Weights of a small mixture-of-experts language model, trained from scratch on English Wikipedia: width 192.
Below are experts of layer 6 (counted from 0) of a mixture-of-experts language model. Rows are named router (the router's row for the expert) and show model dimensions 96-143. Each number is 50 + 15 x the weight over its row's rms, rounded and kept within 0 to 99.
After each expert's rows: a language model's description of what the expert responds to. This comes from a sample of Wikipedia text that the model never trained on.

# expert 14
router:21 39 48 55 57 20 76 57 48 51 41 51 43 71 50 59 69 25 30 44 58 75 41 44 54 47 70 70 50 39 39 50 44 32 73 68 77 55 41 23 58 30 21 39 73 49 19 60
It responds to: Plural and noun suffixes. Word-final suffix pieces, often plural, ending a noun in scientific or technical prose, e.g. -ations, -ities, -ons, -ers, -es.

# expert 48
router:24 54 65 27 56 53 65 46 74 46 33 62 33 49 29 43 19 73 49 20 41 42 69 46 60 54 33 67 66 55 45 68 63 54 30 35 45 60 30 46 56 58 49 56 49 30 58 83
It responds to: W words and line breaks. Line breaks, and W/w starts such as -wing, -wide, Wave, wrote, plus word beginnings like se-gment, ref-ugee, screen-ing.

# expert 36
router:40 67 46 46 37 36 57 54 52 41 41 47 26 34 42 52 38 61 43 66 65 48 56 33 62 59 53 54 38 59 52 70 57 40 35 47 53 26 32 61 26 43 68 81 34 39 84 43
It responds to: Headings and table structure. Colons after labels like Overall or Runners-up, heading markers ===, table divider rows, digits in weather tables, and dates in asteroid lists.

# expert 43
router:66 31 46 34 50 42 68 69 43 48 29 63 43 62 39 54 52 56 49 58 43 68 60 37 43 56 45 61 72 40 45 36 78 33 28 54 56 32 68 49 43 13 74 79 60 63 46 49
It responds to: Predicate verbs and participles. Verbs and participles after was, is, were or it, as in used, received, won, lost, been, released.

# expert 57
router:39 43 30 40 40 46 47 33 54 45 64 43 25 30 66 32 25 73 58 47 58 53 41 37 31 70 50 40 49 64 52 68 42 66 26 54 57 32 26 74 63 37 51 45 54 25 71 55
It responds to: Table separators, sports stats. Pipe separators, line breaks and short cells in sports tables and infoboxes, e.g. game score rows, "Tight end", heights, "On" opening dated sentences.

# expert 4
router:45 22 45 43 35 74 42 59 85 27 54 34 64 78 51 20 48 31 46 57 67 47 42 31 36 69 36 37 31 40 63 62 57 57 63 65 29 61 37 67 42 83 60 55 53 80 64 24
It responds to: Copulas and infobox labels. Linking verbs and structural tokens after a subject, like is, was, made it, plus infobox fields such as Born:, (age, Preceded.

# expert 8
router:54 51 47 46 47 32 46 37 65 36 68 28 51 43 69 30 34 56 25 48 49 14 39 32 47 57 70 66 63 62 67 35 60 52 54 38 68 26 69 57 42 41 79 67 32 35 36 67
It responds to: Of and table headers. Mostly "of" after counts, rounds or groups (round of 16, groups of six, List of), plus table header words like Total, Candidate, Votes.

# expert 23
router:27 22 41 37 60 20 69 21 65 41 67 33 51 29 55 25 58 37 77 49 42 65 40 61 55 28 47 67 46 55 50 46 35 60 73 59 41 54 27 53 37 48 46 23 45 31 62 71
It responds to: Biography clause boundaries. Sentence-final periods, table pipes, before and in within biographies and career narratives, e.g. moving to Hull before joining, Belfast City Hall.

# expert 20
router:30 50 43 71 36 49 52 68 75 45 41 63 65 47 42 28 48 35 60 30 50 28 56 63 54 30 25 63 56 66 59 63 22 19 21 53 61 33 74 52 30 57 56 71 75 76 24 54
It responds to: Conjunctions and numbers. Mostly the words and, or, than, the, plus standalone numbers in tables or measurements, e.g. two or three, 69, 0.

# expert 51
router:69 48 25 31 43 27 40 36 43 33 45 51 42 46 72 25 49 39 36 47 57 61 44 57 43 76 49 39 37 49 66 60 64 62 25 61 75 27 40 55 47 73 67 67 39 61 74 26
It responds to: Article-opening copulas, coordinates. The "is" or "was" opening a place or person article, as in "Smithville is a town", plus coordinate degree signs, St., and "born".

# expert 52
router:60 46 47 52 40 21 46 39 41 47 79 33 49 47 37 50 51 49 70 19 51 56 64 57 42 46 65 56 40 33 56 64 52 49 35 57 77 50 59 62 45 48 72 65 48 23 45 69
It responds to: US sports and place names. Names and punctuation in American sports and local articles, such as Arena, Conference, States, American, p.m., and semicolons in schedules.